From a checkpoint of a small mixture-of-experts model trained on Wikipedia: 11 layers, 64 experts in each of 11 layers.
Below are experts of layer 3 (counted from 0) of a mixture-of-experts language model. Rows are named router (the router's row for the expert), up (a neuron's input weights, with its number) and show model dimensions 0-255. Each number is 128 + 32 x the weight over its row's rms, rounded and kept within 0 to 255. Numbers have three digits each.
Before each expert's rows: "gets" lists some tokens that make up at least twice as much of what it gets as of all text. This comes from a sample of Wikipedia text that the model never trained on. Tokens count by the router's weight.

# expert 10
gets: "1", "2", "0", "3", "4", "5"
router:171051169099135110113117110137136081078154159167179128089161122126117081057075145125141154168092147150179102137150110145094102116053142162147109142153120149161157073154086119162154153147140134126050088180085102126156092149143118104107121108118106090164165110146164186094115124167106155155117133159165071059108138150128160085146146115135155110141056163119156154130090134208130132127137095165075070154089070104189070092129111141087128166098098064117156125153132137080091185112156119139126165078170098130148182130153179096138100070163107148154159114136165131145136060137154128110103110104139149087142102114152139070112129074106199067137192136134122153104126080108152121114174111147074163087121109175134149108160097096157080102133166132103170151115131144146079096143168141
up0:175169157106146102098169145142206167129090104130169144155140181133143151160062119122109104120092096135121181129146148098128095150105123074130141087060102141145161174158097158121161123141163141102119141157145137098105114085128156159090141148148146123094144078144152137107142180085178166093118087159101174139102147174186183221063026191095220119133147112153105151102094137136158139118105096110159143110103075139160079093185137173138155169111130101122158105117067090092087087128099136122152115102056139083093133117128173128125152150108173142181120143125174133108088103113139111149106147127170128204089152162073119089110067145142165109134140067176165122155173132145134163121105152109137147140152137139131164206140104080150155186170099132117085173136115124104125121131129176
up1:113125113172189114128088128088143139132113123145178132115090102092112077142122168119106172104174195170184140147130109126124134126109151141027154097127208104169084105124119052128129095161052137095094186171066152140172104123143080141143210079160169147087156128197134205129174189126121109114171109180098125100106142150091174099168167087114129158146108108102149169177128147141174163144115165149122137082113151163105168105115125161115122126096067130125120113122130083140100149137120138136121150091136145164157152118146097129122097140148140119144173178189045151109134189170163156152165126112145120083148139147137128081154119074108118128114102069108191087078123095121117184143161124173102099106137140107082103121138115144140118140138083104156117063152107095085135164107068081
up2:111112147126111147111133176096089154159159142108155160098108082110095151083166193131148095058185176105119186056145105080100157152135120111141172109161110188145199129150109115136104114116106147077125134169136090123118103060136122156133104134086066136084096105160050194100158161117148142146107120170082084165120099078117104123136113151103129160138123093064149071175111097172104117103135120112127080133160096117117132121101172088173168141154174184118145196122119192121092166090186103142118155158149115131132096168076065113154200129074100122134092128142110153112133158126137138044118112131122101174089125176068115109087144149122080161137159184162136155099206109157115107155120151147111122160125186110079126143118115159097122120087165157102121136076164134187093128135093138
up3:134104150127097149090142092139105131201127143200149130125106072136165085145116117099101134095147135185080109070105105087116102080105133113144128125075073125131139141176114148136128094135134133112108125124143090109120182171138140169123197161110142175108177092158120099153118146131068116105127118127117086118107071095150127168142067093155117094105143121157171108152156127120097147162126073102133055160138137093120111121107119205117224156137124127098143191194118096106077148166165098121126100139153138145174130066176130189085108090086182089168116114104112098128090112076067120138129136184185151103139114140116116134083120093132087065147099092153158114088182137114170063109148186140134117104071170145106119167119175102186121144181144121063168114105148118194124154133175068
up4:066123099171166127123124106146123130099153123122105162081171140148098085114124094149107143160100142146077114123116173150066156125085105112158187169112093130128155179190151124162128113207151110171119139121173163116132122176079140157126148159133164177110126176137165114128219127148095164124090118156165107138104143133094146124097152123117129126110111082115080109130075122119091152132076083130115115132138104130190139152130175085137099087113109045138079076177149087133165102154066079126100105146154160130141157077156142204076058136119146132182113095155134175083136111136151152162146078091172151122112112091141134152100126104159163110204163219180129107144131085145195121080172147088164121119161142135135217123089178135135106137127172142140181097144129142166092148189114148

# expert 52
gets: " | ", " |", ":", "; ", " |  |", ") | "
router:126112188099127053147184143094104119135110162113169109121116071163146128118177168147126168132138117125161186131144082152108145146119163118114189159140143156124186115101121134083161110140134133110148137091103086166093051148166095123114100121131145158153080126143175113116078175175147101087133127147071115166142072185173168118105183171138094127120175140184111135177102165097054127097128135194116128159076100108080151126129133134095079117109115168139162082099129155184168117093168170154148106125197205112140131173077144085112129106124165135104108146085092111144035120162139088088121136110125174123054078151108105133152130104146092165137060098148170085074176080160117087127086140146083123154098092111116109131101142128067113104091100130131100145177135133123145107165185102
up0:190112076172128129138111105095143081092149119081173088146097130105141116053097132113099218123067097187149140130091173178130102139070131150148201111134135156138175086077177137135201140083112084109089127086068105158133135121152175095120099121103131174170087089081126158108095147062111118135090089056183124176113099169142119162105102140143170120080130131152105107102134144121183183136130091115167131119138122139188094122122088093112104118148100125061124119116147116127148116133192122103120121105120110117140124157116137183159133137142143097139122118150110136163114148196119170202187093150106148124026130126118163129114119130135151092085123149103120076135185148150106093113126195144121085087131119172054150095149114159109161156119130161124077126175105143148184093112072154
up1:107143169063113090114152128146161162101169111075121116134176132138112151139095137113090104073096089126126119133167139113121136174073132158096118113208166150114129125128139124105147090058121110154168065081111098139140085043139097128103166127133119133177143158237122108109118132151128123107145109159120097121136203130121084109094106167142098123119141096116091139134085149142131119190074120092153131183129105142181139161131078140073159121146131127129192100165062148142150171144147123133107118110172179145111138155120124107084144113076188129130145102118138103150106168132143152094117099132123128075076104099067127215147178159109101141170170123104157033129123156172123117115119131120134182190118111152062095082170180162070062170101142118124161151185154155136144122102202161
up2:139137114105161070121113085137137154089094155147110160155116142153105074084081137084109171133137151128126087079110123162132085150094109151128136125121133143120128113182132146109167166124099072124191134118135103132120132133140095076102155119122161128128163157079147138107144115080144117108166094106146088155104142131145135193170171154126154131115099045119141075087136155083146161184145081057129143157116107072081024168111047095177146152129115135108134200091149149178175148129117166156144120126139159115126170109229087094114086187126074103107102108174110190126155077109149149178176088075095121063154133085141132118118106099078104080107143084139091097108112074125129133091059128143073152123115098163159118136069147115106093127132137156098158096110151102177096138117100186
up3:150116168110138096142128103153115087150131086084066124088161124143071101156078150111082141090153120091048109112160167096121114153150121155150165183196093203098180149158126132108133137157182180131061162074160122124062132134133106177106115146083106137131136121031118130137124127106075097151137103109140141168131169159126114053162093153178137081135056094177079123142123107071136150126045147123124113137145061090109187190156135144126071103152216173156100120164118134110108110111120105106085154185185089120167083123093134100095103091094150086163097145178099131111083144114152069138125127087143168098122123108147131138086157131114125113159162142108139131129074090157115093159137101138095142079158111090113144130137164136124118158102149129059199152118118114129133103109140138
up4:190137125135139132131166107089137163118167131108113151164071159098093106089117101116143093120112175101188166075173108114154122097090200125119182066213173152141114119128163130123157134158132160172136162144116105145149116111127068055164147078125110118073139144133198137104032170154107107080071150132099134175087066098116135128120134118127096138145084097118165120105106118178126076212178103132152168132124090124155150043121112178125175216050134127120106096173115139126160126087111155142115152105153120105109125068174116104075086115095147119135062168115123144116133112125112111151163137134136111104134084106119137158172137133120142117061092158143085118139137056087069134110180085120127113122090143141174169164114137117105091102143119136107105085170202126133129120101132148

# expert 60
gets: "5", "6", "4", "7", "3", "8"
router:158113107098148087074123083128111071141138149144112110156155079112115131141168147086155104170117149081118062119106096141172106156166140135157118094154143155137161106143098115179091135147131118140121079152126110182144135156119191141141124184089107109164116178048159174124124131046101133111171057102145051086153161170091117082147204133167108105089109119196071145108090169150126080127154078053117084139091154107147100100117123075168163142131116116122156107120139153103142128096159137134128124120117090135148144172144158180171078117151109102103075124173137197166116104174173161191170056120122152092147099137150115081109129047126085106120155077130123082090133074149187101132161090125131145110111117112113172190154118083182153125154174168123136131106141165178132130129142150
up0:113153092136146210156138110113149076068117220122142136059148106179074182136103083126115153149108142139131129150090136128177099123141150088168108095137149121106124115140090124112136138131182156146148174134116108149138128127180120135105163108103144104147100078143141132135170122131143158117138084087181079138125096156155112122087076103163156116175150117103134193167142097162096119107076140114111071113148094087082087124118113131116143133089132172109096180155099041161164045088108111133082171144139136133137138131023104189130161155130120124153144142077063137068139096082147122123122130046100058104131124070113115115136139115157129147129177144143136115156163111085101095084090124159111126120194108138135080084099134154137115183195214089127096153165169122184119114138145085
up1:141091119121107182125104111146132124137085125128159167142095114113154141157206097140125127115130170104138115151119165082137138136105148172132074074188132145134175181067167111136124119158131149174150130130107090153163083131100078121105125111099091161068119175112170129086095133118148088151114142117153064103082118107167126113130139091129097110205149071130161129153103107094066136063135138153218137143133145177148173147131092113089142114115044130142087125163070094068120131126136129177121150119068150109156169104150145188102103087105193130107156092076159106161163079141161115108150085119162141098111156127136117102183080132083086084097103101063088077090116124073128120189101123118068094084158170170164133114168131139084160141126152096124170140127036128126121107184107169
up2:158188143099126103097079172132156109131163189123101118124145132113082114176195067135144178146153102135118145120079121100204100163201142155124169101127111171075118176095098123151153128094138189088177148077149176140073117153091153117093149134131113136105116186151125126121152120075107096182083098152146131122125107146171103176115121172109166141071103123145191132122111151092121132104169119115134072156158172153192162137146121077113106160131108075187060109135132065093101098135156156121071144135056125114133128170083186132121187101148078125152118083173102153097153141108146101164148156137141151094175077140189168110137143060126119123111123046161129130152153116102103178092106089114119158076149135134100158089115120127092095119120087173071150134138099121167132137200161118
up3:114087140120120111169111114045132109134087159081077153059157085011063073137122108140120136105154125168101069113107141143135129127129135102127122137146155145131121104120081115104109097170134158097120114156082035166148147073121114139157132149152141110143145156057179137137095101129093134153097146159138168194143115159176156120075139080130079111140149121142165118156084139169098112125133126137111114152142115090095133136150076162076145113198085116123177093121116099167107030140092121143130170155160138147147136174138141171152109059143143167105094147135057143159152189123135149105150114164081160057157121117115081160127154136131103113120139139169146123088164110123149115082151133098077135119125079121169093113126122149208194070128190065139050129104145096121137164115120123
up4:189150109178109149095116101149153154178099119145120128132170117095255146159157061195164087075107152156134106158093151142202150124118088160130066117099120096192139194128143156118133115155088159189124146149143127123097091123083167115171125148156128109100157083113110115122071117094099134100134091055154103090141119194144153146108121108131050113094120095068132197166097164133121162126141096120092157113105170075125130101054144168138149134126069088116147116103150109161116092087115119150193123048150140146122136135076069132159107126118106127092161108126163124083126154134155148095132088154124090144083159160196106167086159149085127157129118174078133120115145153116097135136101070140160111140138103105162184114147142108136133150104086100128048082121137121146132118130075150

# expert 36
gets: "\n\n", "==", "===", "\n", " \"", "="
router:106194075153094162155163110119119198168137168152144191154143103117210126092170098114142112105189167173081154123124138149092097124138089082131123107118146126120119142119137107132126062139156099071102112177115172162115111122114187140109116122165114125053133130186081135170184103106134144194142129138103143077125119198154084126083181134194096155112072161091150115135133121136091123137161177157168116096113094092078172164112101187120158149152113131160137162099148095099115083172156093136122084108118090159148130171102080099112139133085134077157170094177073129096092040107140121094134112146160176126114134080122127134144157080113189139129201158090102150150142192152092160139167143130121135198174114122153130114187126077124091089129111114177134144153094154159123169140139126
up0:098114067119149127147205156097123167121141150075173158134057120151135119109138150089132088144105142124145164142133149115124148107090121093085080067092097074103116129125179082150174176200137126174165126066149094047095113109123135127138135110190119135134102105139140197106169157108191165202085019125147148158119064119131169124107113099150079172158119109134131138208118137135151136113165124203160101132134102125173130095120193092127111143091099121117139101115122145161175149091110135173129119126137158133084153103117171095074119142122114154087103117107131082181124130199164154129150163160076160191119143125115105163130070105099099173177158141104146082143185112131166151156140150160137087136159069151121122126108117091128184081091133123075146125184160086137133139141112116
up1:161101105152088085116156106183087122151083140127161143136136175088204125091137089086076141103081126068116088148183125162156083092143126138180074125133123165094110082118100112113079114054096135152110121114160134107211129122164176128120174123131153217151162132219099117156152119111150142122146133131106122125165108139160083176141153169103119151120097115158145088133122117159119114125101158112125168150077112110128183145155118063169125116147200112087064164142152116187142044106126150093155169120121112082153203148109098147109123164118118159136078138111115139131155131151138126126150092122179097093140143124146143135124093144135109134090127119115168177137156117139095069155122083053149125174068063178123194136084105148143084128123077178099159129187117104114153102202143149
up2:080118135137135133108086101158188166079123146146122146107175110107155151128117095134176249034082140108143093170146123098128141135145049112116205106094074118131097094124123113061099104139177130174149132083138112153125117113087148162125135162132110165093083141074158150155135119190115140164126164136162158157087074123099121116106089155136139112140130118154075100110113129170235174083096143128151130115113077121122101148153079138159157161109159120181163136138143156170143104162111120071163119101103144147116151138118162119065108131102112093075101162187118141162095156090176145099104116078143156108126093176072081127158107086130150133094127096098121131141129162112106044088131124103165143118113138102116148120148085173094134159100160167040121129107207095145097139089140145
up3:161118216112065167109089120037100096113148125139144089125121118136174140162180142144184084149142107132159081080146095111080129145104186126127061138087131127161069152142125197142152117128090151175111122165154138193188152109160126137135153124072095136113170095120184130203164151097139131140156098127139097141148131136125169143163124167106139122193162100107075171129164095087198136129126111099128109116194125095118150124096123155117104078165121031065155146112159104076127148158162141144168098076097127116094114121117139195111151120151155158128152109102079163095138127089138184167108072136112092159087111129103093122111146114143062155110176111120120096141178106183139123109083111147099142129127136090098129070113122120150085110110131172201121147157149099121159034135116125
up4:098163133155161054148099125112147096163131097144116173117137091109074160158170115158193084168199108159080078129152164166096125102148138134127141125135146135131070131130093064075098143077125126133154118136089154111194133110161126160197146066179129100143186134125152130149052130140079104169118065162175123090121099094081118184142153149161142102099154145101096190157111145091053143175130146145124147116168134152093139183179144133112127130070089121093100094065155081160189062115117141122069126128108133124127093092155109104133117113062101110126161088122119132141144136099107133183130119103149140070155100138184168118134112129209130098097135141125170088109124118104136176060129154109086081126168074103142126123150166135157138081145070140077124118146109154059136122118112175

# expert 63
gets: "-", ", ", "|", ":", "1", " ("
router:165121131144098122106055120125072087153130129160138116133106111141084102133109141178148176119202112151037151131053140159167134074183130185145109114166104146097152161138117098141114125134110159154174148162116116096120140152113065109116110114135120146160143072130161145102126167137133082115122154187078088123112130156048128107139125172152122122143105123133153127150155151117169170112183174143167108142150125111116174160141143200134139092112087163147113081171114120184116187151187116166105132102170112211168079143150089107139160156148149185152155116082084130081144146124130126079131105095183119125155114167143149179088141158124139098095210179122149093097064100149127185134122197143135118138119193107141174117095160083165134077103058145165135133147170159065076111120165136
up0:128159151130172183126124153188122140159119171109159151116208159083123072073111120137151140127164161176101117106114112115113090113138142095088169123111147064050153122134099177161147131110154214169126120129077146098157137141106156099107181095150102145163148112185114142140104175110174093175139133108193101128151092215155113109159092153202083129127137082172089106115133149154130135142113098110151124113156139133095127089151169078110159131136126136107147148135147121201129159148156083098097122074127154179181148091107116143139126122084149134185103144128131099136094110076111066112150137171106107115117127143084189185118168168144141120039130070140113156085114147112122175140194191134128120115096144105108085157099155058077113132152115147108161164174162126098174126192147200
up1:151116189118186129142088095144181154099131110089090074142151125149140114153122170057168104127168103125117091158106127104144189122183104125099114130127149107155187159120118115137156111139166093118150161192161089146115149152154036134093119155147124140177165092135141122146113140149161064137193127112129099155106147113071135155123118132107116181134134105115117087124117155166132159100150145072175122124151111110153169074136162123149111146178160134111163137188089131101082142190170122107061162117126090065177171066144176168141099173096114110165167210138108063101068169152177142137134135121160172126170143113135080126096165113130108058140190156153157109128140124157130131111046159189085135105190146093092143171088137089148127086100088087083116126135142124103106076132084120
up2:192115130094129077131113156148128144107092152114100166095115091130113097041054135154181108148199143124099146131120163127109144137105105148133128121167113172144117091157149082111125124095139132145136081153070138098147091154087076128107133125149124132138160122117124121174106185101148084108169085134113134100138087151076112153120151102193090068160170153150149118158087095154090181102149115089133139148168123100159101208103195179121110126177120163120133171143117174111149161106153161124104138072152085156107140036143050163128139107113150144168108134137129149221088159082147224114117141073166106106134086144146112176138149130132143103136186151189099062118138144107088174173135170184155079145128162115091148121112178122134133068101084099100108115132134088115173103112125084
up3:115073147098075120175104150179113097107127134152141147134135109109123189112120099171116123132122129110090185174099203163121087139153140165154147135076116123088118089180150096092186055135130149116123084179178101074127072130115142096107136113112159108118113111143138113089086175156143135080150148175116112124098146123161079111128133150121144150116093117123159151186118128168138236135136095188187162115184097135141197141124141148125171123092120180127089074109097093154146109120116095111098139088166117137175092102165127038062155099048123148136126135122133145127151134120079153094139149145149137107173098137134144136121148092119124149148101133100113120122147162141178216044128093176074063111171091146096166116125148123161150120117144127181058176124188178098107147169127155
up4:167103108102126123090122108102147123208137160135122083114103069119197170125124169076135105099167101145138186139137124195128148118134170110130155187133114149152130172086163119168103105119139138205200107182187098144130119144132088059127128088106174138124095158115149094167134095146113075133106136118176122126088149131114173141155186157134090165108182111191126083138118110120142072151118128103137146127135155142123142135115137191116107122196122099149127079097146140130112111145164107170152102102114080099129094128030180125172140122130165102105170134128120104114147173162095157097193160066119142075088119131115119133122067154122131121114126132133099078150112129125066148102097173115137115085141200135185121170127131144090171157110042157188089124128095232109074147086116144

# expert 15
gets: "1", " in", " in the", " in ", "2", " at"
router:156092108105119130083136112125077174107141174142182103135107135078114166021126127191081136096120169132187092107112142115108129130143119115094076099126213106114067081141142085105180175098147159140098092105126131150133060124113128093145136080135127093142081171130127191068131110120100122134071165130108125099146130173096121117137137155124115145144043159116088188130127097119188170104195063133085124087107099136150104127137122147149120099111109122130114126132126122101134143090164112138107194093159127120141137128148152114121129170152079118137218147081149127101134128064097175109123134094150153064150066199142084135148140095082181051152174109146147165117123104081179155079135140108076116128116123097174132141097090105159135088095136142134144140194191157102155157096139162
up0:122139154115157070096086132120113151128162137113211040142211124162102182111158132189112115166176157126137154152188187121184143141108074106134117115121127115132096146116175146090116079097170176078086173073102151134162150074126095113102145146151124137137135102110126140112094178144147123102143104089178106100125133101142120124105086140115110145100141156172154204147124058171085157069188150165129180097196099186098076144142101189124090124100135149184139107082138127122129143099189081161119148151154132099145137112175147099160203154131103181136128096130159092058128133106056123123121182153134183137113180148151142103095092146136134124104115134143134139145085095119124123143102173136116155169083093074134111086109108157133161124105135165173180135158155078140183163117173132
up1:197182182102184056113108128137165118161126134164119160092131096130133104148112133090085138157118100147136104080146123113176151103167144147104122107139148037132107147072084091163085105096106126145107069098163107113119141180102100097141162169198092117122101162077105134118127145128130105096132152097130151091101158126128119125167148076132118165077140144124113141128156109190102160137156142106159136128106135118124109181141163093101116105097077143139093190139117162167131104135081128150125077150162160143149096092164181101135166166061116140146163089073197112137199138127116196105120143144161152084202105171139200118136148142156166088140158134168102128190100184142188163106098161093118146153096085104107140165129115125123100095223112161075060198135142160085098148135140150
up2:157128140097046149164146118154117172144077185122151149143187205113128123069104085165124104123156165118116090142136165082087146134130101144100091124140070141129109123103168139129092156098111139185101146145129207145120127134118099187096115118140127117082111096133109141148071165075165101144155147137168140153106134143104139124157139138178174104094105166130185123202096110113149139122132162114122158182126188136123069081071135157117078137134169147166136149077111114132099173135082140163169113137143094179174149076180192129119190167143115070175152192137147096070169102101142070133043183082124168088095087121160119133141111116122126111092143115094161127130118155140134146130123204091063120088104131066182099100150147074154138070077180145154115131148143146119139110120106135
up3:061147137076104124114131096072122103164184149127195151135132080061129133055112102176152146078122110131101101197121113097185084092130117086124150095164154146069106103176157177167100149164188112188132105166122198107146164111098188074161108122189101119147129106081203154134151129125126113130118126099170165124150193134080161136162138140151117161147127120120102087180126121151100116150147184144185084144153149078153183104126150139110083129122128152100128130122150185132126082154148181120151094127120112127090151137098108156089158145098111117106100099164165114117080147146078106201099108114134110085164167082104096146143084139135146141162101116103149101126057160086089104145124147130129120147105148169156114147133141191075167105151171107069171173067116129078190156130153085
up4:153137123117117210155087128073128144117121129107132158136130147118073128138186099122129104139077084129092155125059177148143131122044173136081170136107156135126172164109146106082156091076209114146145142121162142124116115129115116082108116210149104058124140122144180156159151150178130120099109089091155102112134095099134129129096155140065107127093153139112146121147171141116146127178097093123114147183141157102128116156121174156143105154104117132119188117196175070172152134163122120101130149149099122108118123107121139137185167166137060125140208097152112043080152171155068128132151110117182129131128146132092116154141162186079177117132107067123108035128106124101137223074118138119121151079132109145067134101157137120104154149094153083112088139190150154107089123171139066

# expert 45
gets: "\n", "\n\n", ".", "| ", ").", "=="
router:126100117143095169110106058116153202146168130185134146159087126120120077150110088106145114191151079106114070159120168147158094143083164102153095093152122163084143140157109159099133171077084123114096110142155130157168143119173083108103083090089151104154173138171120081173100146181112185098074191148139174089184126110160134077136088069163097144076168111168149133101165145114149083123098131159169122062083167085114112161141122151175152161118103102168125189138177154111174094154112066154090105155154143116141098127084087111125155153140129140169093100166101154167150141178113166103142135087164181146118104088096150168208155142096181154133094085118143080131177145082101139117105144123154145094159085154154157124135127155100090116159162148063142184130105142134141104116087176
up0:093109176138148098084139092125138091138170102072126094164093118129144186116102136171069114069119137133127159082151148139149137091136078087163115191196121173076089132130113129112130158117099149138110108134162159121148139143093194084139063097175171151153143165103142156098103171166087145136102164080128206133116122108131156136110124144134104128132098156153105117166090120101087095121099130125168171150129076131092141142134130178134110111152224026169139138142147157126156110115097125099103119172056171090147151155240127107166118123123138160142084126124142111142195111154141121108083114097064182134073137139147124096168143150094155124183121155080088107125053146176121125156085114151104087121157120084151144149186136188138121119144182124146137148186193113153079119156139106
up1:089069165135145107110116063127146126167129127091124114135185081091116116141105099132103173109124173141099121117132126073100138162138123087128183166095103104082137088097100091135136170128087120118101136080124129142166149112118083115182164113119114140167127113101121105142095157134080115130101160180183112129156069188130120100045069087092114073123125088184115139133106146123121116113175115051155138109129120082133030125114187174113174088167133160136133163088186109102129137111124162135099034165131070164176136142099126185120142122088110095074094149188116130117114131125122102134080098156122141136109124169134158160086125103165104127157142158159112121151135140111113097096180178130092123139117139130128130191171199128130090142108206090168190080132064210089142156179144102
up2:146134184167098127112158115125108139134104088186140146177131073187101165184097174098129084113085153121080073154118104120077176104098100141137107140147141148111134104103127119141101083107059161184087074156146150158122120154151163149170119115187133164097143096123095148151159143100122145097127119101067118090171086127143180128117150160144131139102096152175123062132096128172151157147142118123187081159093134106126176094083105166149104038148105158093154160199136076120127099130095102158143197114122145156168184153141110091141049145135135150135123120136090136135096094101154119084113096183076156134159141176115146138131173107117051111142107127121143119060152132061095150116160063131150085150170122153159111057216095110158103077127117176155173154161157120151150113087119119
up3:147069093163150116115109061114101157149132147127158132133130146126102146126078136137140154117116147213172086129117153120128139140181136105165107124147136105195134129110127118050125103089172177183142077142080107110149085074127136107149079093160155095109117102124090104111133169165139083141127112207084176108125177083068184105179146126105094080104133178099152124122141154156145089141150129158122169162108123145122191119149113142162066070104066136173130145096110142122144090139148092131127128091123153084189116155130150136046115103163052149176108139166180133118160184123120160134124171124098102119100115128126081164117114112113149085114147164075149161066087118109079190090131164108104042143106150166102165084181146132169068131161107060144127133139135130101127071075106147
up4:152102144093121120119153130141128122171115099129112129148172177139120087120029153129116164176167101092083071122153213113070173158169101145132147155134170121167168140108161063115183145075108084175129053131128151129113148134101114107123154120072127059091180115137116119101150079070128111116130133166115098159106146132129152159140115118145132142139116149096106110115105092180111125075056113081177159163160113082142117079173106170116143100143139125116140135078075113138114119180108108097155157159156164192174105152128065139087144148115137137155184129069150164167130155134075061113175148085072116164151096067094130180111149104115113154093114145107194124120153117163126157188125176126077099184122208123140085123169117193104134135124135127095084115118151127146198124149123119

# expert 42
gets: " |", " |  |", "|", ")", ";", ") |"
router:080104108082089087148121095110111158111101201144173117106126094104147132136136155118149137119134045183107166092156123143112156127077177096058128164147098167154182133137094124126167143157143160120153144061092089159112074076147073075107160108088108164159074133142163123160112165172124094082175137146089167128120092196124112054049197166105131154145134114162132160177095126110107130131186103156167109133103127080097127130139096174130158177112109182123133117098124152169132103126195141147153097138068149137171110120051106099137173068106167115095119116105144103138108150144136101112136114083142186147100113116106069142158163122181120120112141148151183077136171078146147140128044203162110132184122107108107172140098134091127106166107097124137097147103159112101180114145146150
up0:156123129135135095143104103011172098158124140100136153126112158191116182133141092134026127131120143163161125092081095131127130138121176140062137117102116189126098119133147112085100136138157174171115111102079202131144141129133140105158121101138149101139124132120146114105144174154117151110154085122084110143141121129141168106082130111113143179171130091126123121169150180181078144048156157133152137109139166128036175084072128118121116131183081129107142124131092134112158134147119126162127091161113184148092139104110104178095117132141094129069165141118113094114176165158081152137151125083098103132138089106139098144148170162127163150146185051133102121077123080122143138084146078084032076124190163152177085109153183185153130130113189128090106139092124120161117135108082202
up1:157131113085102044102136215141142112104111107161225127185151109110162131079146074156103103112114126127153127148174140102133106175100083130108126139140121172118108164155130137133123086046123105117148093119135145170090127135074128083099149120123134094142123132120126093109073153182110138112152186144125183155111189153151102123115100073157116182087051114088156118173145117178092127143142169129109157082180147114123138187109108165131083172056153106150149121079154170112164134101166169140120157118153096118103149171128113093086147130188100140119082171140163116129104091135157121113108134164113091163137132104173111101129166179114123165165107208126128115158125223130151105097110169102116130063207148183080150139148102121107059159134144148110129103129148065127190124170162148
up2:112088135125101146113136099158130133191165123108125097152142188135169135099197121045090174178115121050143152147188052126107096140139157153088190182117186150133130090130188083186137111125129125089111181170139187141088135104109145082176170117175086157084140096140144063130111162188100115147111120135152067148116119076117095142109146077177140121140132079128132156090176189122117152127123121109171098149126113126122090100068122134170103131128082096180105171111093134056121104127122143143142167130138142127114102073119074162156146122149105148188115131170168146141159187135146058135148132141085107113148142130038067131144138067120131113176101139199079129122061123132118119094120104097104144107080099181124163158131118088111150107144142176136116166112136148131150138102089112
up3:114164138130115110157148121119088106083097132091135128088128062062162179104138147108097127161088151060134208105161083139103133117166192104183084122144133100133144141156071122125092118124173167132108116110144136115131155137114079069136128155131117081113146160163107144094170140080147101105086104084127136082098087109088106143137114112132075143094132135111100120142053168101163135058165110143192109194108162126153121090070181124114163137096120155114152160108108146154058153153163082154129092124173157163154113147121161090103090143181158108131103138077116119125120133075156144141097168154169132155106074126121175128166083145112115043134099092099108124084172108090146134111152127057158092159144062095094133128111147184164177126102105067199170138132165199147057114143110141
up4:097106136141116144142120129216131100170073133156075124121183146098144164051108149141129135108170099132135201093126142083169104168088091187101132132171165125114150051088114169113097210185094114146109164113167118125094112123097120124099096138110106178101103127107118179115087173128124134059088160186141134116126102123131130139127083092133127154131171122158151126118097144150137100175121119129127120091136023176120136090132133140138132178090113153113149156130151112136122163125113147109221149116128185115139123076169131144096095146195140201166134141072148077119132191150120101124160159149151093148093174091106125147135105167086113126104139080066111191113141195078162093117087197112138138168077119104155102181101171164136065138083176095118137113120146138132147111096129153

# expert 8
gets: " for", " in", " for the", " on", " with", " a"
router:153135104084159141122149086111126127078108123118129116171173118141136126085122160107113138154173142124166099079143114094109118129135109146147089150100161100050162089098171122151210152123134079104118167140187140148120159097102191126125143101185069158118135192119111174129192081104105138069107115155117074137098114181076155140118076144127096141141081107146137170150166095159113145138170142073048136065136111093165130115148129136132102076121146176118034087177124078144151094124125170117165160108173147109126123062143160194136133162091124141159142168147109107104113085099066126180146130154128154120105083082118122112106142130086159119172119109153097154072148131077065105070168161108082143187102134093145101205127093149166093092121182119151135106151157134115175143122102193
up0:125043111146145138087150070096153083157124145116095062135192089124145117134167175148134196118082155123152169103162143132137145102142130146151061114162106182144140170125110107133136141131172120118137145175096105160147120096097154112110176073093098129071134095147153105131141136111127103097156173140190082095119116114121123130139131135143088194126107162159156137162108168168122131092114134155088021121162079070122082164110133145106110132132131034155112173140175161081111106154122113126174124088091152087127106128164103072198154161188136108117115140109118158044177133173133144135088145104152126184128116147151175180163195101102084135158103165121167106115106124143143106119136090090128151184181146157079168136106190155177093096087150092106099169098143173145131074147147152
up1:095107155149165116083116166130083171105142115201163098164127097093175098121096127155128058101155133178128082161148146101153084097140126166152105110080101134103092114122074129111131096159102132097132126096127112114115131104147082163116148184120148193141084097106132102194099138102145098140064175199098075166094165210116101138098181149092173143155096185121124081174129089125106154082167141127135124115117088060123125182105142198113088099156137136109080093100134127107109114128141146107105185141110122116103106107120115092174095093091144191162119220074133111102077141154190072125111165150116145107130138146115161098166104140109144138103114185072120207120134133150124167094161221142113165130163123100179162113127119152109139092136087116142150158110126128076109145194102102
up2:115139171169104117122117071108093128153109173181132214083183174118147092108140132144177119101125119152143081044166151136131107123130167115091127098153095161119102119103142169146139038059149110120138049086109135104174093157121147199098093151162106165109124139175103113134078194138108127132160061103092128129181112155178123148132066118064101124135106133121148128084121165157111137168101170127125085174139152155189170169086081174076130088119152185125148133165140112147103121128168122097098162127116111090123168085115133123116115119151153161177124134134146120121132058146118107165115167139158138159057119146096114061183077113108132123129095093150113082159084137096101110107138148142147179188154162104175158183113149159078111096143135089106084152146157104106078131157199139
up3:141143112126217146151138071112170130121133120115164146184118118146135117113165147162140155099096122144169111154139120180108125231142173124106130153082114102097167183054149134138122115112187062134141097158102105173115151114144122111112125136146113119077131128119118048108105115156131103135091148136127141128173142118077144190114149163072065122165167117186117082153125150130149140088178113092135171082130154060186144115119139143123114128093125160173090246181130115123121162173137136114080108063107147127106117109082117110124059054171121214118186123177128121109153131084147098142133083140115159109102132128096103120139161060095125138126133085110141083057173165113100095185130132127170090161104138153162141123129146135159138167130127179092169147120160138150163105058103145
up4:104114154111123131163147163106083081109093154198080149136127076121135130137122147075140104152080137096110117121164134115128124073111124157165117123148160126120104114089120102150205144071145122129131159082125161141115128122122104147095133078116098110064166116148104104072112131118154153101067141093136135125172171098088144144075180114104089153136120090160084126139096209169126135072120099124087140116166137130082100110148175130143199149183145158110055096082080070128193149065173100113211164122121103078210146103172131082119111059103147171096110098141131136153113068143100114082142117146130133104116163153106122156130116169112188122102181141123161099137121051104130093113156131079160165137077078099190091162129116153169098094126069116185163072149120111111128127118092149